Experts of a small language model.
Size: 8 layers, width 640.
Experts: 512 squared ReLU neurons an expert, a softmax router.
Training: a variant of Muon for the experts, 1423M tokens, 14950 steps.
Below are experts of layer 2 (counted from 0) of a mixture-of-experts language model. Rows are named router (the router's row for the expert) and show model dimensions 192-255. Each number is 200 + 20 x the weight over its row's rms, rounded and kept within 0 to 999.
After each expert's rows: "gets" lists some tokens that make up at least twice as much of what it gets as of all text. This comes from a sample of Wikipedia text that the model never trained on. Tokens count by the router's weight.

# expert 20
router,186,189,224,168,188,190,222,172,197,225,197,202,200,232,185,195,190,223,192,213,173,161,197,197,218,199,232,238,212,200,194,195,210,224,193,234,201,197,200,181,174,204,174,211,206,241,170,182,226,209,202,213,225,174,184,204,200,169,208,186,158,204,216,210
gets: " |\n", "\n", ")\n", ".\n\n", "\n\n", " |\n\n"

# expert 19
router,199,179,216,173,233,188,215,183,203,235,235,201,174,204,185,197,201,210,184,189,173,189,186,195,186,192,199,229,182,214,195,190,202,189,241,256,220,213,150,218,158,194,180,214,183,216,208,197,203,239,182,240,196,198,233,214,193,159,222,183,161,247,218,203
gets: " ", " time", "%", "–", " years", "s"

# expert 8
router,162,164,230,189,228,183,220,189,210,205,221,183,161,223,185,191,183,224,198,204,200,203,176,185,179,192,225,235,185,182,187,213,217,214,210,241,205,193,188,197,169,178,180,207,165,198,173,196,240,188,223,208,200,169,206,208,198,182,193,178,203,238,217,203
gets: "-", ":", " |", ".", ".\n\n", "|"

# expert 15
router,187,176,233,158,195,181,212,187,197,200,226,174,183,215,178,200,166,204,189,195,179,174,193,210,192,181,228,208,220,196,184,226,202,229,212,201,216,193,186,182,200,180,173,203,184,219,191,207,227,225,217,236,187,175,208,232,199,201,211,194,162,207,226,186
gets: " |\n", "|", ".\n\n", " \"", "200", "201"

# expert 21
router,170,190,211,184,202,186,194,182,211,206,201,193,178,226,205,212,191,215,175,196,183,189,199,224,210,186,189,229,177,218,194,185,192,186,213,226,212,199,205,176,189,199,178,199,170,189,199,228,223,218,203,202,198,222,238,230,195,165,218,183,161,222,223,197
gets: " (", ";", ".\n\n", " his", " such", " her"

# expert 23
router,191,181,214,199,225,190,220,189,215,236,222,179,211,216,206,187,192,209,211,207,200,190,167,182,198,171,251,222,217,193,184,168,218,236,181,204,207,195,160,191,183,199,188,209,196,233,195,179,231,197,217,225,157,171,194,193,143,193,209,173,204,164,224,196
gets: " of", " the", "The", " The", "0", " season"

# expert 7
router,172,185,212,188,197,198,190,170,215,215,201,206,206,227,210,204,181,227,185,214,206,171,182,208,199,193,212,206,204,217,190,199,188,213,201,250,219,206,197,192,189,176,213,214,194,197,177,196,207,196,209,207,174,177,212,219,184,160,207,198,153,202,214,181
gets: ",", " and", " or", "),", " &", "/"

# expert 1
router,212,180,213,221,193,190,204,182,202,199,213,182,188,247,187,203,174,222,190,187,181,171,181,220,208,204,218,231,162,199,209,205,218,195,224,228,216,221,187,199,202,174,176,202,176,209,196,215,223,215,193,221,181,177,202,202,183,178,213,191,160,198,202,198
gets: " |", " is", "|", ";", " place", " round"

# expert 2
router,176,186,234,195,193,181,189,191,215,218,207,191,169,198,198,201,171,205,226,224,187,169,187,205,174,191,210,202,184,220,146,199,205,199,216,218,220,186,211,185,204,190,193,197,178,230,170,214,208,226,204,223,207,191,240,189,183,170,205,180,209,213,215,201
gets: " in", " of", " to", " with", " for", " on"

# expert 12
router,176,187,191,217,200,200,192,168,228,235,233,193,167,216,212,169,191,213,207,212,165,190,205,193,199,198,224,212,172,204,204,190,231,238,192,224,202,233,178,180,164,203,180,214,209,213,179,191,216,216,205,183,207,185,206,186,187,166,205,200,183,210,214,210
gets: " a", " by", " an", "3", "4", " first"